From a checkpoint of a small mixture-of-experts model trained on Wikipedia.
Size: width 384, vocabulary 6835.
Experts: 128 experts in each of 8 layers, 96 SwiGLU neurons an expert, 8 picks a token, a softmax router.
Below are experts of layer 8 (counted from 0) of a mixture-of-experts language model. Rows are named router (the router's row for the expert), down (a neuron's output weights, with its number) and show model dimensions 192-287. Each number is 500 + 50 x the weight over its row's rms, rounded and kept within 0 to 999. Numbers have three digits each.
After each expert's rows: "raises" lists some tokens whose logits its average output raises strongly, later layers aside. This comes from a sample of Wikipedia text that the model never trained on.

# expert 5
router:552518552515541447478519415617510451476552589458445492495455464478516481504529471486556544486537403422581500500432506486494522371557469460439529500422505418444483437538464452525532403532510608520439532480434522507492482463466453522522555483528465502594501405494458478463452518574466469472
down0:457460426469498477448504467467485463509411506399554545631441446496537482492473578456474513539618535501494444514513501460564562628495507501442498470409499514538458512481517511427419509507523487483517441512439539552450541460579480474441482446498524499574570617446571509519558499538489473488
down1:494552569543476519601492465546468561574506512430540552444538438511452488424513580464546501487513483598578506495474488454595447498516556550461599475441572616483515517439554550481538451437466531495463539474447525498520496454491582565481435494442432465461520579459458584459536499491505493542
down2:530412529614447443548584469510547429474513465409399554560582465468536529411528520511486542518484409526493496526512489510525471536533491610530535483457475451514493508479527521466434490515527518487422509562546516479484545453446508495481522531535455360459457512588569480523496585414500451550
down3:446428517555426510521481590491508497424497536483470558488492456495562505471556457403560560553510503494569446433442534537541463477450586403555543474482563492399504587501474489517493561486610555521461562639544471511505441487448356536545560457502499517477548537561536519507552484473412456474
down4:446545572476533550411454469538536573553539520539595460463531524568465508568375615566506539520460405582447469483429513484457426463426464514545521584543495444536490486485476503539436515554582433563454498504550518436533473611540498534545547574534426423561527467520485500502489463542531568424
down5:420562526503381526445568506399474447501444482486534388536514483527479506513555482504521455483527504531555434536494475567456482429568451470567526462437501518482547528489501458402463541463525500486520502484474493528519489456556426566482486603436505553491450457507452533474504556563546483433
down6:460498594554481552494425470490492511571476511493540419479524615558476549519506538526441408441479474520643492533497451502508473428491461456513536515518439470534466399484508408482603533475507583515560522499574489497493518561415485476475453469518519618470482457423496453563516556515467487563
raises: ",", ".", " and", " at", "/", " ("

# expert 72
router:487511527539517522572498507446560469529537501534504497552482462434470512509470418390504543465530440430556532517538506429494480416542487513473498437474486457446415457480463452479495425486518492541620499421473379504531592513546461542381576503514407505491510480540475509418396436540498578488
down0:591443537496511647575471518516492453576470507547562492482471593551464560508459515602470501580417489470507461520547515404378449477516493508573482440463417608478480399479515510453484471448531498604493562522550527526512444487558526619451466565542525406473486543484491543547564525596415454457
down1:508634477529490567438494407562499493529510490554466460508449500513504514467486467504550511445532519465508538541496485583425554553480451444528413500447523562495536475489432475581527479462496421497475469467571521391550497539634500508516610436623509599449555526502479611570541508532442463467
down2:455423443434513418447411519529542511479465567447488544525483541460568546422476485493452515523423452546574469549493523517572547538470497432559571530450406604503568474480455532511509509572482555602538519557488512496542487450556500518352489498515556421567484531507490490477522411400532499433
down3:466508468538548393505492528543525456443505359547597545430455494467534551490532501431476422592511497456512534489427507485512519474500506496468517393452574480483499580380507551475353468509457517487470432478483480496515539504564547474481503487446522519504439525469507399591451411479594448424
down4:509450418448515488476526534526552515472580477542477528550542418414473508529523492614502426442458527540437520435492504452456535463424469536477551445593588500535597505535543555535447615492564504516511558448389486515545529614506524551475553544494470511520478543431488585511469494529499492497
down5:503459542555443432574537588446505426536439437526475583450477528493441500512481489545441558505535480517488526477496493460522449496503444563499534508534506455549544532500513448564551523492464458529546454463507508623478595616521454546481570512519535630484514526419562438597503640450478532578
down6:463463490532507447505495515531572422520444534500473487443568607486542540539470545508588478568469554482529477491488530530495502478478521486457479410529465521545550575431512579501448495520452542512526518437422501419531523429595526567520504437447447564560475513460436592562477573466476466501
raises: "et", "6", "9", "4", "0", "8"

# expert 24
router:506508454509561435425638485545476427456495490560540469477438465512478456487575516475474602543462404443497446493400501463529503429520466614544462494431465528528494539479462426399439507491506472502470571481498370411469537530476512546510525463405652415519435494512536489442516448552423557451
down0:593585426580503542450556412542462512476479588544509492457507425519485482476473471427476603525436575509560498563439562557541474539453486479552431455522483458526454503519480523584457485501389452563422533572523505518438458563484557544428415410421566461583531454534497419551481506442555363492
down1:489454471445490515554473605522559491542488531560472516574410506472487511504482531550471434556476517464509494548487429459505520411530480503562482558458474414405630588485512465535505542520499549550438551449429537524469573445413468460480433579581542518487584439449462441502450449517558529507
down2:410555494433585551540504344473500579428500384576503475554430521438433558387511491474529471486446569539532419509517480537524547558491539512522535494482513612483519486449522496490557450554472476545425485420429565507401594495608436474429441561507546591401528400578498563533510436394503540452
down3:408525506441469522494518554514508560432550509511524544484496548411445541558486568443533587512472528522436488552485538494509547445523477463432513529443467430485478508597496443475444547492597525463600491503480405428440441488559604475539411471475532487420546468504552447318501586488560429458
down4:506544517507575459494504508432478487410554597640559491617474434427423505476491531448553543525593558534493444477508525612493542532551530555506448451429582537580486419493540412486466424509524501417454470453485491523538538423604546527558541505494470504520457448520478630586457437563484516510
down5:505489485473540438474473486459487426450536508527520454563497499507506495601594502539305514486428496529559589500491482494601549467531427495474424507468522427386505542554537478425513491555557567521619606535505505436487562437392457456545416538543583494510496536489464466467511466457437445502
down6:495552557509530540469482510487505498522486497410478520465559430591469602474516518487571518500487588489516525502475510543496443493450423483541437524485531483533511435403422414519434508492519458474530557469409513448480483492529532508407503507594504484462517570504529474499546471450532451450
raises: " (", ",", " and"

# expert 60
router:520346552510567446544526487565522538417501556532493485477484453470481468545495507502500534550442455417570438478349507483507519499519497499477493497533482463538508518461471470431502481453520529471470537464398481480498540471484586518518504546569547418536547445434539435508475488558455573438
down0:558408493510558524465483564485496496426558519404489536491546487578506550493537498618441424478521366572504444505433517529440556467507499493480419545484553503486426523472511437448538509502598455572527461511483574523563437562537596529545533457543556506454514525413508508434542619484460552544
down1:503527591508543502500487444498455490500501486486582506464665457488449530450379524432438522455517526492538431440504491474524589448446490473551463477457450505531548450535465479424403414497490476577457484528500476507487554563454463482552564385536404507457468517407454514477495509481469547578
down2:521506552474532396463445565502434562474480450533424578456511555520474490536548510485564523476593522496524558493485489497532437441544548665494484610562523502540517450481501438556488457521425497616413491564557456543502482520473433524526467597567528482489476504547474561511530439457489403471
down3:403414446424360534574464453476452508471407518554534582543413422496568464472451581492458570482473522524385494474471488563509580544564541515571476457634519485534504532597519307524479565480523549558501484508570439495597435467515518560615484578496566489429489492464517481484490526528485461491
down4:540560459492546433465435512415581477401519551541550535508365563562440505510493402459498518473541491494518543523545527489547469538541514457455581556378520498593481458416516457509509498537464466533512500517503584580458549531479581469519371465474550481539514513489510526550484393452583582484
down5:411513508508516591410500479500572374443596457427551451521496538433505529459565431471516480405502469394536525498505391422507497502483537494474540542503393461473514540507478516570507459526444538512426390508512554481500501449501421440427453524512480548494546482442479441426486441593491482473
down6:460427482489527507534539537517454532539536474535537566564531423546441442575480510441511458444448569480530486443475464529521586457550505495511474382478512505545532416419522596458377474484506475519516504445451467531442536428554513600479525581498468570534399555559587561458432430496527415450
raises: " and", "/", ",", "/s"

# expert 9
router:570448515485552481495499460610469451505524598456495425411488483467498544480538527471536538487544451503493408525360510540467488401544483512420551580558526456498562456515529427493476453516501521572477579476422376466489494530440542471526548447472524413560462433470498482488478536538468524359
down0:486533521466430530430522496516440351461481642484500428483461500453501542576534473507529533431433473532528571478545501480496526498486427539466463546491555518494504553432458524519436465495470508533487461460452467511492595554538540484517544576493564538486450519557576578554464479477501498486
down1:523566511585351463531529500465502434550455537443528508445416447528482537479408545469452508448542481457521458517610466526527476495575503486502429477539399532455462480468560558423501463624451420415567459559593508555624476515504496475639506505582474419497436485515517468482459552513476433456
down2:526521524483547531454547519590597478515487434588574546395476495404558444429557470477502386509476540463529545566545513503445421454483476548454512628572397592543390478545445420500461434432460533554487484573518487527542534532515531479547467525562475520522458540542495418512591500513503443575
down3:465515518483470445505498461533458569528487523507501483426552444515528425603526525403466517502481419606513551471560516532549471434582556460446542490464533551484523590449524525532523527546453428379503573511468557480530504524484547468463542492548433450489564530537504556495441440505399431460
down4:424485586521469459497503499460530519508399517453509512468459490478524482447471464487531497452569488529522541400500501559492616535605466533424473438490507471400481570554530403515528497552568529451488504417453476559489502598558413508481526496552511424551490450450612519520380454450461504562
down5:485440405470434438536478562502518404380407419511502585504438377560541427546536560489544510518517526531421504509523504533510488409562512499538523476555560402450580504524486513486506498512563520538495539495441548515540506452455447519511490509526492471570524572509629553598403496538544466569
down6:494552496524422408532561522352530407565497538552529366511532574563558487501506499498500558483423549517590451491514474527547446484511551654417510500522437512478547399541475517511511491548504516524508511528421533457541568495453561506584485416556454463529486472583488493500502529459478495445
raises: "-S", ",", " /", "/", "-L", " ("

# expert 30
router:532572519451581459541515527544519504515548496481492423493445448510502488441516541490530535421583511467517496486524495410469546470531459622506518514499494481558443414492451393397440459467521497502497574480460420460431552466466546544476501433468615442479556512541441457458545348549469476447
down0:491461508515456507512336520474601386490526492404475462409495416460500450500487503497465497589540513518402531428487463554537508483556368509539526508512574448419566466519330495573497513529566395619474491516577593468478476516453555512443539523577555470436508530468493424586423543552467448521
down1:588508489494471466539592498560571563459507484561485491470495433460563431527512452520403509460538584457496525546544499496511571558459487368448543463606456533480422554444546469564570449466420444474581398559456567493453452479417424428446482422494414525469479508559552430501469543484588544502
down2:489512530469566369523505418386562482448475488473559526558480411480482510518560538447589475615484492512498558524590375492553435433457449514592495462563507492492484496455469537541453487522494487513433512531484414485487562534460568617508425483478480478591517503582415593527521519463558605464
down3:479471496509593486454431567450559447502483454503509509522549449470599526472476514495480470416499506506461445485514579462678494582568463510440524621543502504521481542543581479616524419492475386495492553552573424488564469532467478457494458513601512484453589531439436412499477525535578424460
down4:572554528475486476527512496521577457539514450440569459448479493513532503595617543519554470467471536400443425476470470422458467484506511445508575630385507436513500582535513506610432454509543556483451476519371582572464603448569513488502504493474435484596536567538403516519432494419427470497
down5:454509448528549489550392485393519521450497475519557465495495461452550420563525436470524408543466585480474506477503493565528500407476538529460448447543468505579564474512588503491492513426484478442500495507476436540529478477466413552450440556505591468511430392528442555526452456550501428457
down6:493511499554488528449472441599433610433552518530463506455493555553481440544502603554434481536424540496503512427460521513436551563460510456430620531531458422482439559479557599480599571503404470506455577541490492425609455484453527460632533442497466595565437482430480513491576489474536623522
raises: "u", "ich", "ama", "ji", "ch", "ani"

# expert 115
router:494413393594584463592494396524566466510420564482572449448463507554629513516613464533502587471425516488514461557478512451460550388551470479491547487408507452558425440425546526522447440455475542445571535498574452484428528512476539503416489488526507458565536386509479485376514475484386594522
down0:450548472474537453564507451435517497512571527522467515574547506432532491491497478423610546473455432405480497547572502466484531448524464584518494582486526528396553499418472512498503529452414470488489467412591439514505511499394425486465470498377507550561560563591409459409521493512490512422
down1:536499469490562576522521580509421529561519466409496408574514554477494462441471534485571561559428504498531498449519531541474523519460554518418500482477443453588568529529452421526489532406512485484491596499475482564566561560521556438351587578436410541418597531512549492516499519498487478539
down2:508541484521574467516509533539488513498507487552603533490556516488430450573562432544526453492436475374456482479511548391432513514478495508588440520525470476553533421504413520424545536474547400449481477529482554463522516497523479494438561492487599520454530543502408445514515634536505577463
down3:502540466517468544586444394499499495607475505438476453535583536553588496445629514486491556578559521488550540498505548504469472443524565514432445549549484518448415593528574536531503521566489522522556574544447482520559484481416461546612538541553531522458498527576499468438450500595517607465
down4:567501462469474462543605486511558481491477476458513462573539384571478440476470491544487412532443573506512478499455449584445550530485547444523516446519454458490509491590439478531548546578518411427509500565505489544399466468577455575429558509494494398533388530558463570626415564538471446567
down5:505570517531539521597415557432587446481491665445517525509457483599443468464492581517509506522431426569442510482541521462450498541516487540568529471498541422492513479489550520507425371532535651543484526521477438394475523484578531441394528512460515514463520551445434533425506531559470445586
down6:480467478509462475537521484556403486535518599415499529573520501469443511529505545522528408397431441484559545479499445551444496476457590609567487474522489457569437430433588552379519393463574514492461491393545479545485532541514560540558515442564552474496457494500483518494463518494526605498
raises: "am", "ami", "own"

# expert 36
router:536444505503544415613554419535474456430493552516488490523464466439508544558505398465489530546484511491487451503527514520464493546522569534447444470518443430556399512567473456525540421485604451512550526442442411472449507439633466487437476523533602457527575440452498497534496421501543525518
down0:431480446465500466553507495495496548459522615519527559532525544522471428522534429493646441570542497515572521541434497571559578519504588463483495485567611545482480490434545517533413583510468490487560507459479488527530514508469524508528439584486453454549449495418476504395480471493518425510
down1:544517545547542513432534461473499544617438455553578515471501494431497491492463401521534527413544504579507524491512463437546556483373458499511487504488441527490594401423581498487483522446507478500466472426581558468408433507493543479454594513471518464495482536485448544450495615437531575594
down2:392487529506530496503566576583552472417454453569504589534485455497509515508343509491430422626524502477495583608461458473499437597489536535470495507512579508498530514536507485461467478453462390525487593491557507541536518471449580503551511380513494496520505543512509483475482446475499464569
down3:541556442503452516536457522505443474406491494460456533563513526506433508583501425517467569518483429475528534584568428502439444520562445478461468573426541510545500552551548431489427592450505433505548550509495527486413492485513464438633467557425471492482442450491531493469546572355559497469
down4:414463467478454445524456493501509498476545531402453551473451434432537513443544483474570554410447640579501539470520539529523543477536574542521531497493450447429472524471584568535566549460505514543491480494432501431475393537566492569467481550470475524512505485553488526554450458489471547455
down5:491530498556592545503482521617544531433553537510471553506501495508449483513435450536540548526547481518514557534507615480463483549490387440412526535509424441454428368560545482437509522507476489496520418466474428490434488432483499425483503470492565483410518500448488503554551400511469531466
down6:484484511394519522494481559545479532520653430525518499548463492420481441453536512473579502517460443530523504496481574543526483429555593508635461451541477476558380485574467521423552513587455490468639599471455560498439484506474529493460473429461485445543487532478477509526454539507501492480
raises: "4", "3", "2", "0", "5", "1"

# expert 2
router:578466518499474430523499491490539416497501532465498494454346447475564528518548437402520569484444391424566407466415523493556506516502442545530508515456460508505515488433553473470405413551556526515486543418517479502399457445526524539387472505428470441533530503446581590486408536567471569485
down0:523467498536495460504611474549558494580462555514404524569484494500553480493575484552538581556412511565441451473514554528576468422462515516442474503464481531519517525533553437519457529554458530513455487497570436467425449526560482516493476436490527534536437557450495560514495503472482468422
down1:575437540520488474493478508510480563388466531381533444428469457540605594429471445443473534487440478385512542483535445509464491467533537524532504526553444533504519561520502529481540490479492473567560612539487512519441490463576433503442511480480505485493552542644469504562456413521579518491
down2:504463426583604426539507475552564513441555427499445523569504520519501477459597412430469516424563432495515367473602471631522556478489620497500490489545470511479476497476583542554503422449437432421468524520460498564569464497463512439472553411497423355526472429510513500517581476516474465433
down3:502470492457482552544474570430538529564450516451416527504455536515569510507467531622459533447522521567397534536404547554465408501467403516389553478422610471545451440559525536501557526524457539345429540478459442500497519524481554524540493563552505574607503450542464493441543590483542498482
down4:449499469563479458480417549527405436448470465509519428497540515547605540547499419541471453443454528495497521578529475433492541522497563523533464535528553483445546595597537425476461479503570467383532483529518506527472593493433600512447531397491473482525421543549542486493468504533438474484
down5:519483587437469533489513511483513495551461478469492490495555517515605466574517536523462547611402560524572552493452525504542521361410521470656479557501498573517552531515496351470440596450492509415514481472528586579465464454485543427432461472533522542468493518517564550449425503558506564585
down6:547499480401553489500484495539564476570473478516472537523525560521477566550533422497499537415506403536521642413403542521445602464467507508560518520509530471479537433431484476588529421523475469541455473553656531586459550532535497508585516518451580458484517555451523422611465408483467565484
raises: "ur", "eds", "er", "o", "age", "ight"

# expert 79
router:557478469522506476433613413512475452536514471450534386495503483486499509464521445453448546539459531518546532445482520485460501548476425552438470490419468371407478527426457505510481489517560459515544546452441481417486535455530506535426597470524538484494532456486437456478519485593490469476
down0:537483414504457514458505452430477506504459525466420533557494546529479517494487496515548471468482449513521518564386480465417487581478572447504403528464555582450526547473564461439483534511603474560438540529470595518477548497457549500548494457552460423538567441458497515493454603475471485467
down1:491508456475424474494565491499476429514563537459503497460483560546620374450511515555533569546588571487444544504503477529499478477437385377455427528527551554478414414462529558451426451436532498530482459508491494541486473544522498493468451485529585562478445444472443511466565482434468528438
down2:530467484455565492506494432491526454502447493533438469505404501525540467487435565500497547492507436482466513493497541497515486515407534520445475545546420537549459435430524515470559415525500472534527602504535529433500578451408453472609464460555496532611477473536553482457424493417511478437
down3:527482483455508510559406528450423536523553458585532490497477549473581463566439598565429469511541555539515414431433471524483520495484514520440503586516521486473511501495460483489535417586602459469512553528507502530552510484476413448497532499521471476404618481517468526500514480505496545581
down4:541568515448550545518525492507513475553466438577494399558478580562448529473506505488530654471497513581481446454596558506487536588522496475538585396476510494460536536493511525445442535506573478468554554447478555611611474416495439459469530474539544512482400503454511496496430436492465523501
down5:506490467372580537542519490483485539488470502540416470488527494528521505560508547482497512462570478500476445455460528471590528397532540508457467515517491468504502549461529533463515524542501462456530529581457523497524484524583593480458468424470619488560441510582558395439502496545441502542
down6:605508486496555422529563516455484536603566571512562525449511579487527431505485434510528451524441503448548504441505537546459571490463473488536553465471464418491567515424472515561442418400502533525441537555456558629488509511386530674416419549531466514519548523454541552456530494492501520580
raises: "Note", "W", "J", "the", "A", "S"

# expert 28
router:507524598586566392483522444582520481485474601465503538481474454447595484490441409485593593497489521460537494488369537498500569472590465489440467496449437449547442532525459503416508461464617556524478527473533553507470519442578503460473522492551516539517549509499519507491443501541484480424
down0:560490479455465496445489544525572467454531498503491573487572497466488517576411529409362439519519515563499553493496506459471517533529473480564530461489460595576501469564432495412582458425462505524520487548530424472561504485595455518530522601522536449437484489380468420479468397451464502481
down1:489567525517485358415467481431439533493490514484605482449502392419419482465455559514494535576513469403523495470562529506565420510511482439572523500530457517490559513462495508498529536497432511476513527557472474424548517538490440553426530578520500525448440447473533461537608531512462476482
down2:482483455582418579536384497453512465541505485461537564474522515490538506451594544554421493503464418485553552548431589511421431585547507447533497485500427507540501396506515519470521453518474427485520489432498479522468462413525502519493539523528500419451490494439508470457553570473517537493
down3:530497564453423464647551559554459444424459486473504477480508470408494475499552524545527556422496482484567442493460491571519571426493529495517516459538522478523515453550630496501560420513577505478476493489565557406509555498486466545502549457410524522390506566452489490399557511546431567580
down4:483515523488408471596579479476560595448452477463571475485459632479516387467583463492515414544511479576496411573547478512513462579420535485493522539513518515539545471436537456466466513516482555504479561586491482556422477436503575453482512458509536432526453447411342461555544502505519614444
down5:452443603488422455467541409543536647451440595547512413566482516457545550407469406403548492517516654509540490520586502427545459477483491537486543568548482586515523579461413444468475514512542556490486520550546498478459451554517506534474522452512570511503437488537544478430467500519534408553
down6:482461480527439522444479468546516546384512443510446505478399437469472586490561527452498547520498582409514540550498588528508436470491589549485528510522531451573452537544486379416509495534556444438496492478514447546489431492484566531469562382479448571478500526370461511429572495497409490541
raises: " of", "\n", ",", ".", " from", " before"

# expert 14
router:596486522508482437503609427515509469557505569523487525559527465485522572438460397434588547469470412542560496475450542405559462417538505501433397364534465391459469516449485453471467526506534467570529519488471449446496488389501563477512509439549529496530542426438503535504535441565559507536
down0:511420420459474425589420500554561487438455533547420578530569559482533492583563536585511499458519493424492500415461491474358423515584570457376458519584558480511577530409523466505559495534492481608492502448543481587410507510513476485452489507441509498456579526497503542492563486501499565466
down1:479548525541571521433608552433499535541485542434537434520448542482452455541450512473527441449527485517678481473537544502563525391508547560489529507532497518449519535519464441468527402474549466456621571555576365453566489473510476443524531490498441524472547539534503501436503537465537526461
down2:538484430542532550544486480522485398457553558509410508413527462536488479562516491533577522505482466547636506486502484461636502490531515528479580483446486484480527493562624530434490480463595496513505436590542506517520486485362482564478566501496478485477447520473478510523535487531554430551
down3:528479521467419477424479534553432511491471526533498457458506495483530485496513525576461470573581494461540393583472525526513594480557557453457436471550447472596443513507465576484528528503451462530499577472387537505500436555476519468546577500513511482610532558467548394431470573441517516509
down4:560436525476513485484382456490451500524550536392460438462522496476495459539521541437459575529519524390528453446545481489421461438564480398546537442553491487511509508461476554475598548468449598456617514495523431472471548497639595474490504433605505500467423525499517513518585546415499432492
down5:545544558439516491510462493512427582558516403453489456461458505463490448498545595446470525513450450585507461546606421498492533520457454382507487514561545496469451522471479441525542646617489519453398502565434569459543502585479476509520484446505597508437618427539513606490534515498431591445
down6:412508594535496462461612496508519474571490498532578483432582478604514491432534459537513548491428522510534531500416450516520548466457545418440547608439524564440585437486536518394482416478522401553484661628561441502484403507485559453492559544547470480508444489500547467528486547503583469527
raises: "et", "op", "in", "line", "g", "ap"

# expert 33
router:533450551453499441540597486554569521513428489370390427550453463496503546461530433487525534531426472503504365432457521475503539424563445496480485451482516506539526497530444528545477449383556414540525522409434470458442592496551552558493502427473561449615522488450496527505513473537461529486
down0:513555562533439450464419435659405346493429498533546511558528461521538441538466505482408509458516515444470453447542472453508488519439457512529465555473441505425514465590496571562458526455433535494430510590444528531447524524481591508476531493532516618460527476489456470568442546503601498510
down1:545474507482477477499503504521484515484510641491417487488528512545505436537534443551558559508565527465493480554559509455441529551434582534545420439460443506442494382548523490503495507462485453529572507424523566530469494487493454451548417573501437526453439533493508479471497488578551497458
down2:512433462441473444555473500487456500480470460496391517580462453540466551573467405522506511538528483436414529456392557494496522572577488495478515437525454430612508533443489405593488541573514527462537481463386582576519531384452522517508528435431576533510508492426441430554411467569519544450
down3:526467517468565542530426464536519519476557583516602512515589429398511575496471590516447500562568490540538543518525509492537457540521534494486478519562445407493568480539380601465496493509430476510539431519370506415395450447485460550496435526499516513530413492503520562430476518529601518510
down4:446469482431507515497411478350616582448499485510360442427495530490359489510420543514486526571580509504477553507437503543461473492523574497478501576476517477397549468492477481532461479521403588542543554534481475412530510483460417468498524502547554613410454504532468542498530485486431483424
down5:520499551519522554554526451528536530538487485472484433492522547501422458464456528432548564336628482484596430550585465416470529433478494523496458499538509607500433507467505559544471552437598598635492444484527502500518497582477424514419471480492522535477488502503513512455545470490550476547
down6:491499522465575504479424499446574531557479530571544459538558484591510488486509538503541532427422457488551517516450507427571514481495453533444456491534450632513415520518445493468492472542519543448531572448488536486531568501528566461365405564510452575485493502464444559488524496435454459513
raises: ",", " /", " and", "/", ";", ";\n"

# expert 57
router:624464424534528457512503496518599444403495559494588535453512518416560435481487456486498605528525504503560416532444525498463502461537548509476490422467588516590443556528433430551534495476592473449513493522486450521524510460506514522445590430514466510521505453502512434529469411593463501394
down0:521497488528596402478512445451473491452558499536563538504542521508504466506544445457475386421428508485525530515441532475543483517459496447510556463483525539378448564495478592448556413578523548485573468461509456527512474533512468549490468450522434571434444447581611497496568458516439460535
down1:549501584410434455496488520579542497436540453560468454586388564497425466474506500547464410466461472578512458522470405421525515501502520485514492543469503584558447536527638604531502488519489517528506509514523636508478465429481463608572509511481567493389458507475446507513515533596571476452
down2:486560531453482509436416521546470500442526513573508498497486422460518454454593520489437520565408431569540538520464468493567454538502558494501550564450469559494520411427518456533507584584456474546563426606551520579441572476487503496479465423551405435489389556483461553599416475514466537416
down3:586535538473512471502561499405503463492556582499508494535582532546454520483505519553498488502501419537512442478525580448569388492623445516498530598426487491482478488543505557483473493545491530542472284444493540514558530582365467504521529483387444507581554413513550425500461461520336444455
down4:461500551386543417560433535490535470608520517472536502466502534478493533440477507521571534503460558522489521502472479566535513455451504506452496532510530434596456522469455511473516438509520522567431501500414525512492484523562502443533539472550534524587453590526471520481491443505424458529
down5:467470539489545436509476608462492549459542424514552486462369624472462544450502606493442558532538564603538528526525510435468451474508523511477530532544532476568520449492541485573524465498517547498520486455542442566498496435463539426488457553526537450569471506457527485491448453531496578436
down6:572574520403532558376489498491443504565561432454527475452448498529544495498515498473472435450507449467549490571591541442522546486470480533415571440539437418525449571590537476518578626483521508547510435479450540539452470476508596497482552549521477639470530472522447489507510419468394431532
raises: " ", " of", ":", " and", " around", " -"

# expert 6
router:560412517574541498528563477537514513501411544497494433443461463431572429515510536524576506517443462467606528478396513510413528449576481525437441457425488508506453482493471426457444531470534480539500566503488480511403593453501513468482473533496556516580522496460523502450510477595546542428
down0:549485488499566461553526459496541531472411559448576489421486534506541529468439448530597479594545564475509362497529552581495475444476546508551404565491452467435560558464469426549511558510483494510492493534533442552509477580494512577426556540503470585506477492501509495509660499525575573521
down1:465435490512502495547476467436513532500416407483412514585553618411464577395376413503516498578567572471558489428536420561504526515475483517447521500427557558428558475500436554510497513582459512534555488479437443484403461513466484508518557502469559476531473511400457446522552480485447511427
down2:565540499522490571464422399298596533538502493511522547495541578450510449557553510437548476468446507375518513464406438458518546507476482560489461500570402521537486503543512484453532539441542481504440494544453482511518488483604490477462510514482546503459497536462489436505444540480463470515
down3:545530439538458481508521495462459394469565593463502500555496503536473521469428479568412503471472535458557507457424551506544450480452489543494507487517547508508568465517474501455459400544451380492549460538472479500489427522572525557419519470477606522590457529488449477586524515562471547470
down4:561519581487548522471502511468623472563528477462510425479494460524492547523479465489505526448608519445509588436518461471544438508477575542413495567454561453495554505408522522562494479477496443539533526435456465478504504466515568548398534519470444540421630479451487475515460475505546484535
down5:560496537450541537543441422536514467560616531562450431509434450475452520468437558444505481522522401495430503489414463566497442465593548527506596469534440459495562488532494581582531568530505429456528494471451489469531520472519447459579543472461576512554537435539527411568400513409513463531
down6:450472502521478539529495507561523479482537515446562457469522453575519523389480559495427429486515480428523416505552508520458502458528512416559473444453454624426536466466475482555507493467444493512549481452496560427564495475575549525444431550521519448389431473485537400568514501505491518468
raises: ",", " and", ";", "."

# expert 16
router:474542509443506461488576489525520493469512483524508425430475480494523496464464495490585477487499396501454489466413572456502578532524542391486458505433524473526562475518440526482542444441488451572532589546489465516464485480535554555451588504458485437519454506535515497502506428520393539475
down0:417418495443505533545483514521503526467491504517500577571457491533464531447499537519460501490493473537493518434525569473454571463433510486544451574503591496512495415536442532388491513515513480447530620520489547574519521521468566490611554532551565434429524462525499428546504464479504477557
down1:467551471543530530475476595531486408500503557534533478542550504476547438528535382506464514561446583478414521506424476448523563480422474524458437476504522417506529476491444430430569483628497573452522443570402474465570546502571426493505408525491490450569413528471454574415439486540526487449
down2:498593501466538545549567461492413545479477440446636533562561627469476430546473490560553465461546476523549609420491564454460483457467494443394475530449557541558566454416518496388463464420454424483502583409450512534557467447543439543441552529482498532560479505413498577457499550521526505502
down3:487454614482476509513492512454512458476480492418468475534459529379562451512488464495400463559527585547483400553467477490496483533568473453452434490513577514524501543491534431506482488464553529425512510404428588475520502354488581509510551598491533512561565550452487464538515607515500534487
down4:412463583481428469455501551495513598480492475502541406464505450484495483531415518584546461595499546489523471555458454513482453453438500445537436455564491504432544515503525396549522524471512474483500568480481567558547557500492478497500483547565531563497478426458397448561448448538533627486
down5:429415480460472526539476470540557494525602535555469377570467592479451438405507491564460512465487504505489477467604508553450545491538479496470480501518550581449549565412501621552557497461526468517524530429503466421499494564481466497484543471485496491460560590491425498515456505456559455534
down6:511515500434613492524533452497514523501538497552527481507538461513467452571455486477478499495598513545532573483472541489549481467416556566407522458508527515534535578597465441530527507517482591527529510610481452447516540524612618577535524472623433534551477468547520511561493462495520489436
raises: "us", "u", "able", "el", "er", "as"